From a checkpoint of a small mixture-of-experts model trained on Wikipedia: 4906 steps.
Below are experts of layer 6 (counted from 0) of a mixture-of-experts language model. Rows are named router (the router's row for the expert), gate (a neuron's input weights, with its number), up (a neuron's input weights, with its number) and show model dimensions 64-127. Each number is 128 + 32 x the weight over its row's rms, rounded and kept within 0 to 255. Numbers have three digits each.
After each expert's rows: a language model's description of what the expert responds to; "mostly gets" lists some tokens that are sent to it at least half of the time. This comes from a sample of Wikipedia text that the model never trained on.

# expert 54
router:173176131174130158109159146131107119077154102115132151126150093103129107097145139178085142139097151126136160121152157142151128137142067094177108162069079163137123132162122090127136140102132140
gate2:137116106086182116144180195100168135101132136179154129144121148117090107187109172128136149090108150146125128107125186153101114168116090120102137117122100164119082074186110141086073077142122150
up2:135158106151179092134132074165130214193065081119114121070147130075121129176133100087148103165152151104120134102138080051084138086080136078086180107100168121144097170104155135156199110119113107
Description: Adjectives and quantifiers before nouns, and suffixes -ic, -ical, -al, such as different, several, small, local, historic, oceanic.
mostly gets: " different", " small", " various", " large", " social", " several"

# expert 22
router:193208151172184111126118148140179116096195121119142151121163133160102114141055133141137121091131111109148093115202139147171135154105144128186175155103165094136146157152126130102083135172123124
gate0:141231110164148132182094131175075175121114146159099164103129155107107184081139151112135147194137094137085158156074169118097072136103114160146126159123116159081155203135136164136128068102152082
up0:098172137095104106089114103134129121153176045187199154118155146093102137115085152144142124141145120115131173150093137116089114183077101151148150118141173137062127106051186142162073118099177081
Description: Opening pieces of capitalized proper nouns after commas, table bars or "of", such as Cur(rier), Lor(etta), Dub(ai), Mil(k).
mostly gets: " Luc", " Dan", " Kar", " Sand", " Cro", " Tor"

# expert 2
router:129219094093122127174086132155118122136115124185141143141139139084113145112089150179120107149060186165157080133135139126145174156154091125106133122073088129139104145139136124103114118087119071
gate3:154187172125118099155145151107119130122124174093073137103062124104120189139143126136136121156123129137042082124073094204153125154114090140167088112152126167101114090166134129179068160142125124
up3:142168162119143077127159096110131083143132140136106148102064156059103161159138110156125058132142113141097061108085064184147125122127082100162107149124143148115085134154140143220077117112135104
Description: Commas closing a clause, name or phrase, often before and, which, but, who, e.g. "His mother, Helène", "removed, and".
mostly gets: "\",", ",", ",\"", "',", "),", "},"

# expert 46
router:180139112170099095159141142168155141139158164181158152152214139151166128125128099169127165204134157133174148124158137170111185161156135082136098103129113089168111157109133082101130095138097103
gate0:110166059109105093161120165153135133089185163135134134225157177148117130127106110169112115104140112094234111112182197160122142152131159120160126118088077119160076127135121156086073158117116100
up0:151136084152089117158097149136092050153173111143144130132144123153085154115151082127112129092139142109155094110110130169127114088107139117062178143146122109094168073136152157159118204183117109
Description: Paragraph breaks, list dashes, table row ends, and == section markers, plus sentence-opening pronouns such as He, She, It, They.
mostly gets: "==", " |\n\n", " They", ";\n\n", " It", "==="

# expert 30
router:171150156154095117113117163149104210079169139166169136111109133113134126139107130153160102141129176119170179098226175141116151117098111096147113185141080111116092167132127149107149138106140135
gate0:143169106081130127184146073154175153129123179133102187137125165149159104125088125195099122141074123120118115160102136142154146152095115135139158108176119086136116080132113172058119148121168154
up0:121113143133157084154095115124109188108157146107080182111171117163108116116101139111143089136163198147119134161160106101119155111127131115086158180097107102195176091102121150123127140143127128
Description: Prepositions and articles inside titles, place names and list entries, such as of, in, at, to, de, as in The Shoppes at Northpark.
mostly gets: " vs", " near", "featuring", " along", "from", " et"

# expert 0
router:185181132163118143134119131185135199152170144127136231124132162148151138124101102164155116182123137120170149109142147117094149112176140095186152135144134094153172151093131152101102140185062079
gate3:072172135137106147084083127126186132176129147126177131124090127130140123081144149125064121105168110159173163116102160131140104135149137063192166138121105161108124147122119135134181101082113135
up3:079122134085140127117115159113100067101099117153106132151133162091088101108125168116087126174120118117105119117098120160129099122108159161122094125176066144084121173111133111132096085171195113
Description: Opening capitalized fragments of split words and names, such as Ph in PhD, Arch in Archdiocese, Tr in Tracheophytes.
mostly gets: " Ph", " My", " Tr", " Te", " Arch", " Ne"

# expert 13
router:152153124178109136145125110206072115118172157186115171165131114075114104154147121155127122147063153152152097143143166126082165141180126115118190245143110187144156167116152113097128144122073084
gate2:132195139156090129128128119118149136117091111099155135178110133099078077137151161147118125123134145127152168113088129109111211214099108061111191153097121133162098157204052152149099136067145138
up2:088186102149088098146108133097174145129093087081152185178149173116154131193156111075134150126131137091132126064116091110126156151127100061118170112095137128155114134171087165179105134044131127
Description: Line breaks ending list items or headings and the hyphen starting the next bulleted line in infobox-style lists, such as "- Born:".
mostly gets: ".\n", ")\n", "\n", ";\n", "\"\n", "'\n"

# expert 37
router:199145091130125107171103165144108147125146128138157156096110166149134082109118143181091121172074160154212085150152168167110151147098139082136127135155114160181167118149125123081118126138107117
gate0:129123115092105147069102151131136130218114154123169133111128129155106073125099144082107164162090115120154125105124150110108138163153153075140183097170073168062114153148126114112102121141100104
up0:086133171078065100163118090111111121150120107141161064153136099126096102114160122130171160136169107150136126161178148145182219035120160193132117143174094151097178142117140152074133073107114150
Description: Single capital letters beginning a name or label, such as Serie C, L 63–67, Andrew RT, Taira.
mostly gets: " K", " J", " T", " D", " L", " S"

# expert 12
router:207131161164151153116183155170105207096169125176175173134159131116124140100058118119123159159092158112128154130209140115071143128133114062149094126101091146136124143152127071074130129130139106
gate2:158153122119167199132139188111094207130121070087105165126106154147162074082064086150164136127169148113106161131141175143076166142103120082088173130112097143111155129114143153148156138139099084
up2:150139181098154158121140123099199100085088114094132110131151088128148156116178151132112136148123180159125108114194092156148102156080100110155182128175156118158119105174146141092102124103116146
Description: Possessive determiners and 's after names, plus verb endings -ing and -ed, such as his work, their mother, expressing, reported.
mostly gets: " his", " her", " their", " its", " These", "ending"

# expert 47
router:188115166133155164119129195169167111093186177186195192149172154109112138132080112103148128123060180160191124087146095130108073152161161126158151090140136121143133193106145093152067089139097084
gate0:113173146119107152109145130207122131155126106157110168166114153154187180080091118116121099145081141080100142102093103145167072137114137130136142174152099123073083147113121149161195136161091100
up0:099140150148147142123114187107110185146136141139118164117125122150143045187133139118146122126181109092159091148156066141071113116157153098154133101090144168227125130098079120100156160144066136
Description: Inner word pieces of proper nouns and rare words right after a first capital, like Waxahachie, Maccabiah, Paintsville, Qincheng.
mostly gets: "add", "unn", " Roche", "tt", "enz", " Hart"

# expert 9
router:169143116154136143117151106185101117140143145147072194144162139160157124117133120136141144172114154123144153103131151193100177178150131086121146166130094104154154121167163083127137106154104078
gate0:110104165131041130107156090140129121087143058110162156116156133151091153127173172179115091150119210122091097079141111153100170123135102103114171138119121131151150138170123100128146125130143105
up0:142164111155150088121146170092150106158119120098151181154070144152179109164146173100117110191129127112110158125129081156058190134158188102120162205124146110118127148103182093159167144172125146
Description: Heading markers ==, ===, list dashes, table pipes and infobox field colons, plus nationality words like American, British, Italian opening biographies.
mostly gets: "==", "====", "===", "American", "British", "Species"

# expert 40
router:131164083117095145138127095184136184155159189156122191117128108079152115099121111201044107168130160131168145101126203122093146085174107098109158115127103140161157187161122132079142115178127119
gate0:190115132144131113180148124165155179083123169129138149169094122204155165157122173157100101193132117113165206142097114144076135077164128106143102089137115094133140071088099162112159112081100088
up0:174094111109121089116158151162178171139090183107123173130156107112181171150190137184115075142086149112136196165141146112113155091139125062127093159136109162188143118133146141083140138118153156
Description: Capitalized words inside names of organizations and schools, such as International, Association, Football, School, Institute.
mostly gets: "″W", " International", " Force", " Institute", " National", " Navy"

# expert 42
router:175156129161063130113092119129150157112150132129205164167196099143094135101102137139064061105062173108202148129143126145110194121101075122134160137138074125141128122123135146132136139167107098
gate2:091221101121114135119102131125112210159165123147163134138092096104124161117151100142111091134102174117166115099115151150155186072165183137114091156144149131181075115165178139122111163124103098
up2:115175123142067119137161031148127166109125130147148122154122187201112128131167159124137170117101183132128169102089081166148125215105121136091138189121132062163098098170094119125240121139084192
Description: Periods after initials and abbreviations like Mrs., r., A. in species names, plus colons after taxonomic labels like Species, Genus.
mostly gets: " Phylum", " Clade", " Mr", ".,", " Philip", "John"

# expert 10
router:137156150132089164184110168159095123119191126132214132158143147124117126150066119169169091122080130113191107059178127126156108106084146122147158161085091117140128133117149131131058094133100100
gate2:087118105088148074126152132101109140163151134167160088154122111103123138114146121142131144125066141123217064097087194164140087089118131130111137149114098091126138166140112115102132090139073105
up2:174120062150150131140104158159102094092147136123197123143125140102170138127098145157167142153139110129122125137200086161147151136136156099098132107204070073120099142132158107167094154144141118
Description: Second pieces of non-English names and titles after a capital letter, mostly in tables and filmographies, such as J-al-alabadi, U-m-ma, Wil-k.
mostly gets: " Kar", " Lu", " Fel", " Vas", " Rah", " Mu"

# expert 26
router:161169178156042151111171131146151183115116140101120162197146082149135120122121123134151133129128183141213174093186123112088172131172149079150092124154085094147112165115122146118117118153095125
gate0:146114106139108130183090112103202107186143100144118177153093099108132094100134104183153117144112175092140157176126110181154184101118173079154140139165088122167160135130160157095136095112147120
up0:065191064110153141101132171145075134063090158132137094118175159167092104125091121080119172123115141190130087141128128128092127122095078163097147119097128141124112059134123129091160169194110124
Description: The words and, or, & joining two nouns or roles, as in "physics and engineering", "educator and politician"; also modals like can, must, shall.
mostly gets: " or", " and", " &", " will", " must", " can"

# expert 5
router:148125123172030129124107148122121139135118087184156152147170173151080145127148151166091147141118165098152081088144127100095154160111136069094147174179085167110068133151137116077138073167039077
gate2:134140150153195163119131169150176113161133185122164101091139113197134127139070152220117108157101203124122071102166185129146169175103126124119118144100064136131123120145124114115104092114106112
up2:099105127058099109051130125126091090122138108139132184189186188127161119126101111139102145105145172113190129145150079158115133116130162084155164146180150053121107170093127121158142119096099108
Description: Adverbs after a subject or verb, like also, usually, still, eventually, plus closing parentheses and brackets after dates or citations.
mostly gets: "]", " now", " then", " still", " well", "ically"

# expert 21
router:183211154177162153147113111133160119152172121130185233103164169147118138137080171192163118142114125099141097111138109142125149094160127099181182123156153144144161124098145127118024109166104095
gate3:138140141153162142116098126103134148107136126121203181149102123125131151149090122128129120191066112110098113178139101085142126086128103056095213094082124185137086150148143147157044085137103120
up3:132083091174094138136154093081119132164133094134195142122172164080116149165095087146161113185107099112195083107184060125106134114179126145128120098173118152148149172133148115099095077163140155
Description: First piece of a capitalized proper name, mostly places, after the, of or in, such as New, South, San, West.
mostly gets: " San", " North", " West", " South", " Ug", " El"

# expert 14
router:124145115111154138120131151183165135145161086109204147113124117164134106158068114231121102124145140135179106134224193112121139119085113116177171133127140177196140198129124116084117108129122091
gate3:176121121151139130121062127143102107142162122170125083065153143096143097123140161106190158131140106162158147111128174143130181116182118110105213119155122185107160117118129079107112089168085075
up3:124112142127114090127098060135117132130138177170118099092177167069128125113173119117137136149160090101155154138141089114115116100109138094138077181146123123067138088161128109128123089106137221
Description: Capital letters or first word pieces beginning a proper name, usually a surname after a first name, such as St, Sh, Kr, Mc.
mostly gets: " Gar", " Kr", " Pav", " Mor", " Sch", " Mu"

# expert 48
router:162187122167106110095123143165135173074142159136155149123149141114130140121081138137121140149053183157164148064190114109162123160102083103153133109124067138117099126122114137078086066107146079
gate2:134119124138117167148114141170175089149097163161115141145127082145145108054167178111103131126102072079150119110173128156152153166135088120186111165121164135081117208111162124123095116122125074
up2:092147089151141085136152123124091088123141096119103133183117173122119167112127168150168072091147137176093101175143174091095136097153179148137128109112142134148171090190152106147112133152117141
Description: Single digits, commas and periods inside scores, large numbers and percentages in tables, such as 11–2, 20,000, 46,025.
mostly gets: " .", "79", "%", "84", "85", "88"

# expert 61
router:156216108124112098142090129150110149132208156136146170132156134103075134115130102195141080160111172089125151144152164212087118114142123042174107109132091113164106148118223156104069098113065089
gate2:185165139145148167175108137164147093148163121136157163108141104033136103152139142224155049114115161069139181138143158197110123132143132075137099094125118137153094141116212115092097120156088128
up2:054148078095082149130098190130114144136164122112102100125143150132144129124151150073174193142089090161091091110109098060161107088169139154056168081158108100140141083119129103152140098108136161
Description: Space before a year or day number in dates, especially birth dates after a month and comma, plus born, early, late.
mostly gets: " late", "born", " born"

# expert 15
router:192156154130133085147185196144158115110161130142122163137153143148083150132099177136134120183081135078118173081196158157112201135132133127167155182103106100169134146137166121133086070135117079
gate2:197180188135101138111163156087124073145144162108095184136144116117107094138141163150088164127074146068116112110144164133110172184166131104152149170135176088190107164144177087144137064112134086
up2:156143073149128143092105105144100138104163169089138125163161127093141144133165184137171101105141160120101171115140194111157155109142142076148105061129103107147168114148082127120136117153101164
Description: First word or piece starting a line, heading, list item or paragraph, such as On, In, Personal, Career, Final.
mostly gets: "On", "Personal", "See", "History", "Career", "In"

# expert 58
router:117137126103128155171166152172111151140137127143214154148147136108161135146067096154124087117111163137159101101181138095080103103152128104130204119107121097169103182099137109100087050080104092
gate0:069118117172095170200068113151121144141150081114150132098153131103104126103150062165111148082158135116160108095138119155133120109162153154102145140118177186122039108168113150104176155078163099
up0:147129117130162033105089121089153095137085167146053069156123082152110143073123139128169114117132085144118083095091152190128134185107157120110138128107147163100130103120133209127078150151139105
Description: Inner pieces of foreign personal names in sports and credits lists, often with accented letters, such as ö, ñ, J-anc-só.
mostly gets: "ñ", "enh", "ön", "ober", "ö", "ü"

# expert 52
router:127145102126094144159135155139141175158208120145135127129190145164163180157103200192113091156133158132167114107153152123096172125114152082130115150066074182149128148140189120088107092195077132
gate2:098120119155158125144189105140144131151181186136129158125053154184173097099166164146146104140100176144133115123199163162128146114172103132159071147040143153184152070128108144169157116141054075
up2:129169115167182151105172097103160145150138134132110186086075137123145094144161150145147118124145119177119117128143156080056138138180092110135149119091169167172077114115119147128169093209104100
Description: Closing quotation marks and parentheses ending quoted phrases, and adverbs after is or was, such as often, mainly, also, first.
mostly gets: "”", "\"", " just", " often", " usually", " mainly"